Below are experts of layer 2 (counted from 0) of a mixture-of-experts language model. Rows are named router (the router's row for the expert), gate (a neuron's input weights, with its number), up (a neuron's input weights, with its number) and show model dimensions 0-127. Each number is 500 + 50 x the weight over its row's rms, rounded and kept within 0 to 999. Numbers have three digits each.
Before each expert's rows: "comes after" lists some tokens at least twice as common just before its tokens as in all text. This comes from a sample of Wikipedia text that the model never trained on. Tokens count by the router's weight.

# expert 60
comes after: " J", " H", " Y", " j", "H", "J"
router:590533514540435435547506428573544461543477443592534491457493450519546453589478520533490479450474531555462494464483537468429496421479363463477470534521524423534430479488467477531498478452433459470518498526461540488483429514591628507579555414510521499543507445472487545551557504475475582489537410535560515489549609594502519566461508607541464489528593526509485466435493420366533467512457
gate1:587500469514485524554465516540540462577516482478518517477517460578562484466588522474471395475583558531497474462580617494535541450531525596475515489559483502512449517468531486530417535479631506468541519460479510393497468449491555465499530540453514603454545460503452490536580553455459504488482530587564436420475361510541604496512499549404462597519509518530489501545453531530509465353526
up1:478470544556544514459531531441468461635460483503439544544452547469496459516529385419448531426486459516569413567559453458479557485489556485566453502546503490543506599422440595433598555486538497449592521453518531524462509569453512515506498488599517431479552547494509500538479503507463566545441495482390564503556512551467519500461577568568516442525415509498458536463568417467486477560387
gate2:561560443478480459469530504443526479479506398617387565398528506502482498463501519598537448491512420514569451548484501545435468472525509398473566463534471512483546495463366436509497463485505560466493534481500551465520464588479513577512578529444489538483536398493513560493378475490466513480534543492432534531467564552449501571453576531496485514394513625499574534489494434487480579572434
up2:486514484327532548549487471516431419523466457509494465430454534521545560451482472516459539564561587584593576410447461484476535436483490461440468569500497453486492622491416548476500586513496506542505438469527548523518526513531537496497657508558532434462511480431503499509493473425452561540572495557531454539458514543424537526543459486458510501479522472503550417529541547504497506671508
gate3:548528452516572550538538570439483453463461555511562558480478523491482468569540513487496590535504490521428539445469502556406381348347532498464436511512578506558464486508496431519489564520391519492503514398526473600542531490470445565521509415547575480418600510543482489458502439522493562520499472384531589493478575538526531552501526489489475516480483531543475476519468435526569439512546
up3:450412517551490542438563517506482528491421432489554482573466455584528490491460503517524369455488468466517481506431556512486576487587395492445552533548527442382458458501493490476616493477577547528437505493587533541459621547504527502536453540515527514521461538484535478644605504540486461475525507546564422442518532509513501488480372451502463455491520522480614451580522526424532487506504
gate4:506498482518431442496555475432550521547512459479460576512402524503482562542412451507468444455449449553526474480575570539497574496445457376511460509461572542456402519549549571491522543456529444541528561418552543427460540512490538532502438456374630527445579588480510580566576453497457461453525503484479579541479463555533510512556390515505491497479535515550520396455509470502499423534531
up4:454444465574515524594499592459521458543477553387480473517596473532508474446504569519484502495494559538476508517450537426491641588483606562483479446554393496528556504469585568499606445422488524496492495486450450491525543590437525508397564515476537524504447453485447558485446473480480576502528457502528481547479511547531453531474533567534511566512502508384453540610470556522535477606476
gate5:512520484555464394471553450563442464517526437514548486418480413522513555546515487568505461592468547520528579581425442465565469466539486577527415546473488393584434492517391522525487503569497582513479561496491515564480459574490490470514500491540476561510536492537487406410553533573417428535472481509508468512393531517522520517531528412441441501537555587480524456534503516635520400524536
up5:407542510490510352494573494521546471376449435502511509508513490597425434441478444512457526416482504420448419517591438458511464566553490526576469536567535555527503478554484583495494529498456530549450562486460505575527572522484497474521527457525570526498478451511446488521552476517405528468630500435562581504520424490545490444534505530562550415454465400425440480514441470549451498476554
gate6:526542547486455505518445423442568483380523462471500537526551462483456462636505501547469461498434517581453464526554513572497561485543476589488533451390531524519465462583478528476605593499508524495460436542510431598519419587453480536514528517458432400532529542522491547582517535415466498423489565481443505534477552508564507489514540503550494547577544521412410521369497479518498556556502
up6:556496496511496513542475556492487500591617577497482508468550514561537561475557435430517463467492364451428560548537490493450535592470494487479498431557409533541548535504486506541540530607425552479505508480532569454458595506506569501419487456541452563449433409489516532523375496556524473457504411510451453502567447483403480557577511452492517416471428469519525412513532474540467570428520
gate7:563527502401513556488414540485480509587546462479448556470585523446566516501478538575490554495541547469507491478407552605543471528616522465528468469602558471485464498537500518417467560511513508568451567512433485499469551392575486447505439517530491483538488556482552498503476419442505496479428426463416530498492460538466390632509574446407502616456511486457607487530473538466488493504524
up7:496483520513436554497456579422521493502446441385511531498599519469512524531523471499495519504524515494542484558521548551520351556507601595513426573441493419680570496521483541394533523482543376541460451513529534447506470589529447430499547495536521489445555516526553497426480463476462510508503477457488546531440542454422512383540493530508554475446521575454523535510469497504455484568452
gate8:467502559456462585446541474611499481657422442474495525443521518477452508511487377517523438501561612604430507496557516467490424564530463511383518562447485533519411439454514505465521538541475526486484504535430499459456502489561514559542572477470478462456457529478457451512524496516570548494497403444506528564520578568548493550525468552543417467444588486538517533509599561489453409508541
up8:472559449500604456486510493490536441502541494395403593475469387487482564516417484515582517435532433483484471463535524425533525547463511489497489559559495520442510456523510593471538460431433538560448608502501397576526502598494550422472533463491434514483555484440538472531493492507452527472505650584471441535566399531531543524554497478502469453467500493492423434558495514416521481416456

# expert 59
comes after: "-", ":", ",", " |", " of", " \""
router:502482509517451513468482473424425596466412530565502469481592549558502535498437491422530510499475534497499527525476460422439466438543566468386535564371579639483508519474512494447525483461532565497616458505436549541508490498424503460503426486469508565414473556527620447465478541525500505557435507517432511460513470619485544503543464468466546528465550508512404520520482575441470596467452
gate1:485495461424509456529499466444483435542614581465515522521483478443520519544495473535481518434433529422536436512417530501573569509526401591456488589479432562535447449498448481488446519451484439536500482373541496471554456497502541541612423546520541421468480508469441470475441457457425501569447469427511443583563462574557518579513517523505464519516402465528531436633565519453504442514531
up1:599523517535476423474486466454529572492438546567503399435499448504496482502526641509373403458525467593498465468450491523541453564454537515525505583474455574506441490430462516505544442533507534508566448476491556603483401569429520382529519516468542551461504459524416443495553600484530471415494525474458495538515463480530501574481502488542515394550510493456537448593528542591510526485498
gate2:535506529521547524481479554511503508504510435449490442392551508504501528508581528523567609449482415450516478482525513446579498427482551420428589456505573485533550452443512489495448511482562454536483519514505514478408550490485469752552456407433557488498489458517470483543559552452497538493520588551502416501484533532476437395481528434493596519428502480503429519524479491549511522535534
up2:524603481446479568470553516611463638482450540409510514501538573574518555570541527495486515449529416479557465508535553512512528538530446493433464499391464497380487420457509390495512517464425478493463566450505440418446476527477481503572490502453467477504489422462572496466436535545527517527473473469535469549497451495457429574474499428449427539575500547523487571585453557487464568418587
gate3:611493523504527448442587453534510451465524508378428464646530454493451436543494422479521455534538456463460442456495478431482496536456490416495534464460587411521510504527576452573505526491587512534528577542472468499505537517455598522523494398518481473512533463440432522562557427481531545454533565514473451559480502511493517565442492499543463407516581510521630531471506449490466433577399
up3:520516454555563573518468563490526395545461481554575543603549529454500571510493523544526483481467485477491493547483481496491464483519597585626532450557466487587602570531488559538535513503490474433514495492528473494528426493543480517443523458570464438516494459559520457490405567446467509583484467473512492395468525478453648468532515418496375536514561524444482474523502499458429409475626
gate4:573512485477508565499482542521485432532553494431402446400553455555495444478588499428474483547585465464514518442498483487511494580519564467535437523504543450487590497466477398475520568524553463521468546421433563387442528522519557467618546358561541429547405471447580527640484483472478555504509522510528464494514520486506512514559492511600458516449474518541536521555511497503489472459399
up4:531478408394524460544509587457588422547524488453548484529559528503535526520515374470532534509485411469458523531522542425493571485512449544454463583504580508513490551487508618465602490518524536481506549634506506585414486544483535528447432472497522520445474443545527514521482414497476519490473427516450418520457527596574476538551563494504466521559580487471440475486443368471589552512511
gate5:524458513602530505513546502533459453528508535590472534466557477469500442494483551437488601415399464506482478553435345539531519507469502555536538494509357448476539519518384480511461550458447478559531528455581537545522427489490463555504419547560491504494514476436453495490626504503525504565494441560503508589468471478525476529517558403471521518589490419471431562494594407508528533437537
up5:513502456450575466544501354479478456541518579544614401504551444491514434529522481492464462496668545495432569448666536443473635500524515554542449478459504473517444472486491490524438498583503495504540485510455451486398525487537485511464500562541523516451514562538568469473430480440493499490482409518515540441384511546457538494539465513491500411440522493448518470521452441548514511550501
gate6:524535511497558444561479520514564430463546479443527485533558499523513386393519399567501559583485594517553493487518543565478523465490555547543399532456520537509576522507430543442552417527399532508452487456450477469516518471467596558487398466525388501590480467480424461461484499498489505473534600508476546477451467564474443540396469527592510503487441590495576532487562469495553528591531
up6:424448623548518425453456516521516496582429472492460440539508494563512518540513467464435394502501523512447507505547474500535543414602534532449394477447456489453514398539493389462496571532524448554470493520357596496412510512596385447510472443494497534435442513445524472528492501537526520567524439566509479424431492529510500549507506469544516460556495501462529498512503555440626478437512
gate7:434512485527463563480523491404428514516540488440570538459497547537548489540458588445459445489479566443438456474488556528476464548494499505591482463431473538424484501539397488508548531497511452444436597492528562491484522413456462496497508417403550544409529531446455495502478555534484541484555538384432527616509511449479526577418532458544489455529586467390521551575583508586489481597506
up7:605406629525461480522524531581472481509526423511455523521497462452398519536538422609484531503457502484495438430484379477502425517520422595423432526466525510526468478528549474578513396524458597472470546470409529517505461465456453462547411561474385476486511550504540529483493465539355422522519489563527513492454493528488552531520528471471462491488460584544463514522507473567546432500469
gate8:541436460547508476465524402490512409506460443469463564514444476470487496536463408497504504502496552544447570545402547567484467499463488534557465497539456462524530483499460545491510500476538666476383534455596502500506415477521527486571558464437522481479493502435500524570575445484481440499510370492430511558501492548553474625577490484599488523554614478597446497588561495487458560481514
up8:596536492581552493451511502525493457515495598620489522518408457569556569593497455433507587452424522431504528462481529583418486476503563395432573503574433438527475482546505557517508452419441525482536465521475539429511539472497510535475549551512474521473557499532517570515467494439520495482494528580381498458460515438564485497545436458565471542470498501593539555471591363466467512459554

# expert 2
comes after: " F", " f", " W", "iss", " United", " w"
router:612480450560482471570425499462501524441538474539547576438474501476562412489510490484508526545516570468504580451441501612603543418523478467493535467520467473587491527519520451572506474584518456422485522508422483467485587472534484493501436446527594556444364507539455522487542552507486485537533566484465515481522445451572451579432566518411483494672513519571482469449461559503523508523454
gate1:584392475489510526530595501565407472518433487558535451497566408494481415376598583543499479465459561508506491522473480528492481567507462501554421490510547454482490446430507471428490476490509487445509446547448402431593506485510404437552488576431462522579470446530356503418476536541494544494533506541494543451480485565585432522475484531568605477533487560531528482493566507493534540470484
up1:567523502468504524513565471526451529514444520592529450511483465443600419481592501429472492446404541480436598544533456473473544530417543472559510580498508451502570416477477449420434442514566447482514481441389458396585477496410481486587530527524490512495481443482456715579458487518414527489462513557526547501486426476513447516444528441512499517500523473519487519486524527460523506525508
gate2:503355526506545473483570456525517462475494461470474529453407578574493554508572547570628469481452507432497431436406437542541541551585556426521573514470470552416471391387421442482518479471512456507532514419523553451591468574533527496424537533485563514465464474528514564588450502467523540479431541500474556493506486484569587563490492531529546577494470424553488479487439498517501514495495
up2:540571508524451419425518508481486558455434457514458523453560537533452467416541440529598517464536624612459455464473542493411423421533482528633544516497447511511525506385492486584509514541484468412485435466364535449544534572461511525504557501471455526547517469493466492518383577483515547414517550505489494431530427438492506515482528520540436494507562484524553576517542554504551526558548
gate3:634492507589574492527472419559445458459527562472492471484464490585470471574519536500576538460481610426495503568553510511508554368526444626443523407531412509562479540465448497583526497522496482449497464503465472554524439529528529514571480454538507555510436583501467490551480532404486506441525493516518444509522485421548479595493558469504520449446580425611560470525440459512500485550565
up3:504608493493451434434467496544502501464566400504532507554527518469435450480531498526515489486449449593529527478492493578392474603533456537480461539474567485364550449501538449486479441485497537556489490511547445548456556406469551451461453480524437489636562480431509546417432503494398580472541470480485447493555621518438510465544454526519499592544494587503496527501532541558548476536402
gate4:526370450453514446442558515524435523538568517523539434552524514482565440504567537419564503487507516572481516537566517522562461492473557454457537439527464495568570461368476415466550509570522459518491539525537519453486533613434534543561577490442518521424448485547520556532400496508531557592513441431488584480422539443442555550485382503537446561552558551479425513472471462535459534502468
up4:531500475468476497561530536519567420407395492455483522546473506478529516521432527524497567494485490565506556510562486497580454587581504450292627446483485546591530505373474559528487559417493543483489520509550557512461525452430517554557524431433500562484493550460498529454606474507506544514508580512511558587502573577499585485502542490467430526502487544490521532459544448446515511528515
gate5:483395483570588514479479510461456565456571553490439532561511554550460544491457562491546520616565527483516537524483569492471514530607491468532588473500567542425498542477594512432540618533508529474516486535528554512544527480458440581450549435521498587510474440442587549640409491492560483492472483602491414507630542482489509565503456519535471440575544516492498438470499468487515506555511
up5:565429504573444449493490425574497440470609564519500474521488528564441542492476604522551478630539578463545480544490648517530551517573506529515595515494578494551510472490535545499407547520559549517472518423467483471602570506562522585461519447504482530512392455540465550531373547496450507525507472515408456431480533513505455558473465540532542561458508487472455470504517523496532438408541
gate6:500459373539459529493490412473484548473424447475431457472486457430509514492570472473569483484468476462560495486491467460572493452493544510547600584464512605525511466557432555537606519520519466470493552536423507561554465562491599497425480489500564428479535512488474534567545453485457460461393534464468467555519443558509459516528548422588526524579561439537418411521484448476509352533440
up6:445520482495585480520534530504549504426487439540569486458583589500452459518527399472603407551492535495591474517558442518508548552573550557546445484575447483472482482499465425471552398612461559479456514540512541457447451484548534418544519512465461449584480523543555507489540572505366445499548537447509362467456465493538463406556525476529422514540508473444544569541531476497544479460462
gate7:463458452521502539526513508469428561474535567540458498470458479446502504550552522431487532499450554506532518441490498513567450575542566507509499482499489557407462480534527448484585607404537469481527599453543519458573450444595544510512476505495631489504496531576448563606485484530462517532479509488509453529627440560532391560368433483556560491455508492560531493428428446581557537566462
up7:491482438540556478571466498460461499484465481540474635526462617479444507485478547591552512488577378511488573445482569494565487453586514501449480532492496494527452397453494541516420556443536494438480573517498517589524487457479536481489644563517442488562537473405485485434557562494517541507522450561376457485543550481479560536453542408536505425462498491386480540527493448530547441489489
gate8:495500595500584454499538445486513524476526472549562529416486373451470466601580557511546489422560499592516474494538438523540557484551537392503501562565513392492480543467539403524524450508556520405477490474433442477459550478459455551527567520576418483432504510468506497556525453413548494499526507416538540567448475556520593495514503499560446478560461413481468439565590536536471505565432
up8:456514548542563487565537419506505392473467490475543361481533412490452467461543502431460522435526454485574532570441464633424612525442515476424502600516516495504479563489496487453523437462570447433494436536530447532415475404479480490475411462518548522564464529488505452512497455526569470543542571441514426544418559492512491501557492540519521593476465546535506473488646486495474523545498

# expert 43
comes after: "ed", ",", "ing", "s", " due", "ording"
router:498447523497462441440484587494547513489480570415589455478461580483522476460535479490494441514501471594598526467506550536433534505399494547544437424454507425477577560432551479480533524540536477473554434504497419510516448589403550490565442421483475577565597466517429599486442559507462534467488589479438533464499537598494514480503528509459516537448473497462542404468578391482490497587475
gate1:536525484579529479470495440480530502581476483541589620507472542470550477490562556528483439442632528510493533536422508491531466452530569538476494513516454460502483504586524500588453455575438443611461520487470428489496461521551503548498545476425439419508495470551431512542512472565547577561561647569564457516520478464472415432572479507415439503499537415488474556462467561509445420528431
up1:523498462524463499571468551520540508472485486501445378486535475561483504532507470515520656514472405473483511379535568492459550590501480443576478499574501491432524595423535528440525623542508493462559555507528560499528441477553466467528509480599518573417543517455599496543525522379465432505449454484461501481422530503492528556419517520563462498500588536455527426585463491501525540475587
gate2:497424465452573602469634461536516548505490557553426442426522449483516429471510492569529526509482536508529647475491555498403503560502428529462452415489518563545455455572481542530537550487477469560476494497541432561514487511459456509560504451622497505464510487460487544470419467494489478396548602558460506458449564453491479555412493572514483461392505558504611441476491529578468500530503
up2:419519492508481434488509574482424460438519480533501540492479572479523528547468498405510448467496451497426400542486443523523452422491547506495539587381481462476466500458503580530437508615455638597638570476475554547488597449540528569408487437455476502490520441516527418515537489464524498521488520490479453492541515431541544491527524542463550494489402467535505594487572599483444534533448
gate3:562465458448584537580467434468470466455585422492572419464463571546523457572553625461509542543479490477556393604527477557508510553517483483568501481488513487518578546463489503503485426522465504488505528454423456520439520495537411504531390435485464563520584595571467499401494474545550589503540527554576547456454476437493447478438560576505467523485416453527494537461462513503602538491479
up3:532512515608486478385451524472489559579542512497548547486572487474517522369486427513465459381512498499452470448552496521448435436532586465499516525538524519384347469527460482492504511425442471516460524536480512485524561491495525466468498469470580457515367461399458546503554462468424460454559466471426432528552468524610464502483445530543540512537533619469479463460532543428517515510468
gate4:458538383388604522478502478365455499493441464472451528397500610607396469523520516497458512528521497459563452519499571543507476510499463442500512496471463528524430476480526502491560556517359519416450635398522552510506450480505455516516476434517459556525474508498515541467518539565543452481599496453495440567540522575494483445595508518535483503452523530534563453515454420553520507530552
up4:437478464449529511538519532448496506466457454468411530518473604528442589464488528553487516515498525461438419453571563504537421504466544480436515426515532495437455426504505522463630479509372544456419544520516461582518522471550481458537505405523518437556478525543533554588518483426552441460456545491505456525428544514497556402486606529533567501484469516517664490436480511485463533609510
gate5:536457559569530538541404506534414464383495495498435492453513498382547475514517436482550419520523511517549588484514498565500503516462510511572469493484554608504497557495524524446468590405535523557444560444453473590500517547414530499563465516489466544564626571470550479496551517385554407419509596486494515469582476496505433502471490511527517457570447510473494483502541529425571432522412
up5:505445508508531473516358479471451484398555497429492533556503514424610466464466511462511385468454461552488499496462611519382519551492532467566453578500537613448505618450650553485510555476497513522485591470461504481486521449390541549472535467534470484491548463501445483468603556548578461432493521473495468424531503496504433488502506601544511478461531478493467517566531509449506457520461
gate6:483538510489542520553553515488545503537542431581470475433477505438420490501548557554644485533475515497469439472461404455543515480654553437597486509467493492535402481497510612525536587528507492601504498479529403549522597504501554488512493495552576485545532480510517481509464547498523442430497488389542456469409467419506445464462505514413456430571465511450525565495500499476546445492383
up6:544474443491475468485437495391573474532498504458468464427466532462501476479517553590544511493519482550522448497481556521592496448575548537590444466520452549474484415608569487561474554628504490476509468479383523516523536537471568456503540412507496578496420452480436477482441546571584517510552564413622473487413517555521442497444529533571409527528522518470511478447464583429509413495490
gate7:550573401459558549603503530500498539591513451597544488495512517583407489523626471514464469519483477530528479447482481448540489415467481489529508525543571564481536535467521451566449429499557519519516533516477508447445471477423432512557443490463418539548484395475596422498455551550507474501497502461529429468532555500495450456514517486470485539650518401491559467532547442486545455655542
up7:527523482393498511561520471479491558490566497530497487497507558484470437490485517478443562450484492432582539495418410458524489471541470529536429536541555554428537512533563502495463387515528493521506536432377487540506494510479547510605455498507429534538580372573496532585514498554525439489498498435558480471554607536467415466534533486397555479577551538455437396518560425530586486599496
gate8:541559524508471522422638525463495495552359434554488512488494449535421454496546487594358495498504513553458520576469455508477544560456476584475515469539535520533517510455437514464440490527424504508512517487432466448560552462512453478564492561498672513510535526425487547567508437556552553474499422480511379530515513492478451478500457493465507496602438546451415545479532453539449427474456
up8:535467471592479505513599467461523522489503421414537416507503499546420543404454511565380514480502447589488516491444471526500552486559421511561510489477538504469568498461530561442466424519506505483445509538460471519525408492534398535584558516486633485452456548478430556533575514533536505464558496478601536475526600519414502531479478491520489513505480607390518548581566393472454482518523

# expert 21
comes after: "\n", ")\n", ";\n", ")", "1", "F"
router:547398532423490499452530518510583538461462538460551475481452543605489621508500449421509488513524578550513548476511526515469467479495415582523444453581479461485388599492514541456509494553407454557466441513530461542540389472583446471565516572407551520530485409525432420515543553525530440471510473527515573537513451516476443479479453452493512569479459463417446551534538546434549393484507
gate1:532466563452609449393460570521481458458494493476565494501415525503620489424522447487515555394539443563469532477552503427526431545469458526429527440517608467506563435467537515517451485496583500530511452484506512536493470451556462500504547597494488507512402504511611443471481599655494531508455524477542552470512545458588536579423453467512574558493466548514461440567496522454482472480474
up1:581481473522464644488574532445547599579513509364522540583483544472513437529481469558517472553545513488462556499453533502468504543506443577497547520548539472563440479571608492444527440492468501514490461546454497484418526499498430430392528570506533549476474501567558434490498570517479471553469522445477534414444526423531403585540539463463516587493576550447485476486550429544588489558505
gate2:470484582473485519460451451448455461474458447421481507496519523489560509507525539554482501465495481459558426493467539415523532578482497612608468489548463443534555448515423531481427570510509375461478516469599442575464517534553514421452523471561488564401642475565486553502546584512502532472589527502553499503554555538447476456503479375470577625529573496504490497535501555488521469449462
up2:521496537457580495536482501567493465489527559487530438597490484497425595482542548572550466477589467469499437517500478507496483465464524438476510445484528531492462460608533550433548554442478608566532459600426448476577493415467522567547381481524497415575429457467490450562430437532431496471473487499437614466439456471468523516462494550462436509457445531443507572373471562511487514553559
gate3:530520454484524528562504546535474534619511500510412494449537451485519547521559556484417508465536569328522546513444517471498404484411471456456553467518490527514536465515459506479575521429454506490537546569451425520456499524499498420595464427487540529445453482482542457539474509534488577544499431455555594471571420452472439460460515510455420434553640421430580537513483510552562505450477
up3:565480461418514544530554492542508465538423527551463497519522438461439551486486537491424469521462582433533531455390595465552452401533428486505476464469428526443511476490395524489520478517469553538502536528476499479395510422426444425597531536576594487521437508586511444490586512490527525508483497481535542549497542441523447503414424485523554563439560472441566447491414445619527494411516
gate4:525432571463555471498461396504328478538507506418611466481582470499485534424571538442481507366566460512530516536476510563458593584407519489448499495534494574526511509476563495498476504499514493504535489484559487502465511532629516435549491482472466534528538576521534467488542419562577485467474504487556382556480467520489548407400492462476482421429490523534572535496479490496475533506408
up4:494527528525482551538544504566409549491559543473600471417544489446492536553628592403413546454471497509503581480548450449510552494462544476498515431494546503417444519503540497488388566582501482541507395469556479395491529552492447539462511495399391530519438535534545516537551450526592448478506570524492504458524487465522485462540509403455544487544500501512465526431640466511512435536537
gate5:594494375602504541468508461482529513574530439614475557536516569496514502504562485473581522514581474460437467543560538553549430501418579541451506546407481447462501461541508417504539554480489568493459487506535429518511449553564535469575532452494461409510566455542486470485508588463513452420553553402508598449554431580481449558528500494509497480381554524460565567510484516530503494427514
up5:547457441433407528471541543497473475445579485490514452516536461502433364490409484493602499398531481499433537480414594511516490388579471449471451484541540547513484434522630608462532468549562508512553563556510454506568513454493569508487549431523501506545533436515559460494531421489540534508483523569505464563451494517565420487494442424400503447550557476437515465508425492563450508514470
gate6:579512526508567428534551413579575452529475485503562525536576475336576518502426500482469489509565537444529466470504516567513599541504483471459591438471450493482438516508490473522549504536400560539546432600558498533465514495484409518487438488548581532530475439474486441452496502460513549482500498539417396460581572477540579455494531517591553479431507460497502509501505598566419582543506
up6:648410446499537519444521519459485439437533490512484473530500464584581464549426466413521499519492464597572482492495570468507490343503436509576467506499494484490527466471501568496550578532570442522493499442430502482529504625496512468648559471476497414499549472443456474471497535521431474427609525479510515558564449539493548495440551514433467482463497483567453413436484517462521515500574
gate7:411451501532470460428625420474414474555457515508462479491493439533556561520420493566537496526471451462445452515498463547498543495466388502499554537545499581566464522472465516468334491523519593468474454523461460493532497547476565553448509565486566383513470499530525464651549524509551478518562535448492542501632442489514508425508550508500522511570521453493490517405491444523477580539561
up7:521527585580459531558411662476576548473581526493424471544449507470387467470446484475568483550446512420512451482456532502442498484467569493501501470423472459472478500489563511603479553600461535484466511513489509543554455448564348500527498490495491483385455510582509490457551472550473583518561493477534510529510435491497406521460430530487506534498449482509577470545477519504549443371454
gate8:464535432506518384471495484485486574505487590510512541465520483439508525459429542503483484442581452502482509459466494484517463627455446443444417542617532555512496601505524484438565550520551485534582450534471530563439525373535509571562541473539434446552567440370457600531486477496551462567550538538509506449549488507575509481473509508566592528498454524476512558519521462413413496568464
up8:501484558430561443540533496490527460558558513462444477564511544489556575515454496489559531522588518517467491567462461468484554463509451438511520536465509578406489430488512514453484472506490464508535503520539612524478538586463512489454478617529467381481477535564493499503533437442462477491467479426496711533508412504543435528495491588442463494501401573521542535417490529600562553548576

# expert 56
comes after: "0", " ", "1", "2", "3", " —"
router:496463506558467530458485472422434598464395547604525472466532550568515507497445447435502519480483528510470529537474460439470462434528542500399525561396555608473530493499546528471520469475531605448592479487443504596480486463423500452480416483466524553439466565501612446479466532520497518584401482518417508442482485621511545501525470489458536519487560505495423516493492577424463610446458
gate1:428481488539496540492494446501463505533589403528525500504446431399512547525442511563494429495483479631582491446444567577477567497379500523549520450559526490514445512465501534496430539464481494510492425461490505477463488464580536565432440559477480506471622489490534498489495418395487486403509476549523500601502478513565452508495558537512491411560410498434489459510481452597467514614603
up1:526551462536435522504459532571522407552494547485423504599477434458547545598475535566359581422464528545518552525590449448477532525449494563534532520548390550478512603472487530508440473477527497516482478490579531510478572423473494501502420558513470482408421507458522531518577527598422518499458533599528533559425432432453523494578452540539498500486471595500550551468507457555506515487556
gate2:506599486488463483499627430479553518523475465575534482524464477553525481589532482522529502473470474510528456484475509503582486490447506568474496546592475522535532527516546396496542481426399460494514416439472479517532512590527493517545510535473460436461507371487418541482505470527395550406467565607591473453545443445500476486437617452577498528575486547441447520517399531520429537461414
up2:481500481467490443534522601454471494521543533512497509576462506527497411519514504467461568494576429494557505577485535500514522564551429544554473451451450469528456573523494555449444444533548509505500459525582530535459490490562429543508464576483563450538405458440442556466532490578524608481486595511578469482508472553420529631512497399523571514436529455539541370413581490485441485477615
gate3:540565522517549534530486525536502405536454487449498420430454466456515436495420510496517553484526469352509485439452589448579540599513583440422456531509516585467451441492469580522472478548463478499467493567516424502489561551545533515603458576568526445392550466438537546436560497465548438494538557532461560525469537594470542460514539412512516580564449419517529531547524561532539528522515
up3:468454564562475445455453553623501546508482539424561509552523474487486448493442482532460513488502509481526554484416516516498485529570517523502484437521495455391499426436507469542517584490388514494547599429453524495460530562427423569541523545529567572508467429581474569539508497550523496430505529491512509536536415558493528473439579441340506505510550453441593445378479521435490468440540
gate4:539484548505556463626617546470459424565514423455545437479379451487530438457540424501511459380577533446482462465476477593560473543530472542530487482575507497489482618466434582430524435493569524553557570469453553439410509567496525509515583458478469492472510560574445474500523569490524495572492470423477460508457524497459398546466449467485469506532412530520493511555545436508502475450516
up4:535532544423488514539563483491434470467488516448545432529482458449419449486452542491412643440534483467501524470453468532381512589567496548532491502457469626475538508427437460451516420529482446418450433415442526560426515467496549534537486572572511520476504569537496520521471510398535526504571462460555479494451493560422488538585473571455509537555525451512552502435412499579553589527521
gate5:516543427483480510559410499491498403478583395489484479469466545473495415503513537496543485474461540534505505379519442503534516531497489484447491488482483474492460516554471509433525488482440418514527468530517481417488515629474503533527438374522531504495566473425473505534470470554556558491550652558535532490496610445495525474458473478560510431483507472501559484491515490636413615371590
up5:504437480461483473461565462476535579545434531473412547508606588594475471505528518517525534539534477566484435471481494421446442574507491475466532459577541475495515438495536483531438539517481432504441471558454440482537464398524594512570490534495495394499489410508480465528575486499551522513573406596511455504553446536490390605360460440503518442590474504482430485439500495458492504498410
gate6:427488536528565508530506495468631519507477388488503517480563387486433401453462412572519587559551531482466601540486520547520434498540516495480506464530452517512526434438444557539525583534538499487456540429524516469539562476431421555498490486539510435489556505484592543597542462356508547569518422536451526482358444528508472436503432528494508484464501504512492472548588501514505419485476
up6:505452545531446537482532435390452482509520542578476475532531494403506483473457564449455615355536450519541469555658491517520502436505426367507463494465518504580457481440468538424525476419472597467478548457462510485468493451534531467568502586426519479484512435583516429532545446460505468523547503504542533473531495542450529604499556461489548465551568415499506527434557491476491562536471
gate7:488472427510499552480557429511540493545518547635563483546473478515491511476485533619521593526529466474484435547482586611538531462578488408445473492547479531578564527551476505401533405515565552495375556472462534483469502445614489413552528491468477478579487466542435514535510501452504444509499429606433513433528511536499464475530544432585474504547469540436543439562513506576499485514566
up7:449515611544514472474433492459477584507416425470452511498500525453420550395519499392496510529489518439504513459475557555440588475428445515354571417466491560467494465531502468552535539611535565469587438456474466518511469549466538541461450409471525459530470487571484597493416469427515510518534565461515477474457421437547515501521488567542522493632492496467441504448445507464528475469434
gate8:469462461554506534453530533474434570442517507474455526322487439513529501493533487524486493511558411473490460465554506538543505578477449524468507512498569502502452407384474454479526501503539465456537493515497494564501475545494482512606518495555423472527527418467531462557406493522479496424588574538402652528567558533517465541558549572510470548502420565580546608505496488563592520514451
up8:482540557564515532501399551569564554550477542464527367478481374525454479478465491525596595515529490505454457494434459511471537506488498415468529456568526466585587568548477454497477548506523435586562568563583438476562495592495481428454497474551581457526498468480468447540410552549444569497526526451540538460497506532528563372450529514440453544549453543476555472483535524473485488455419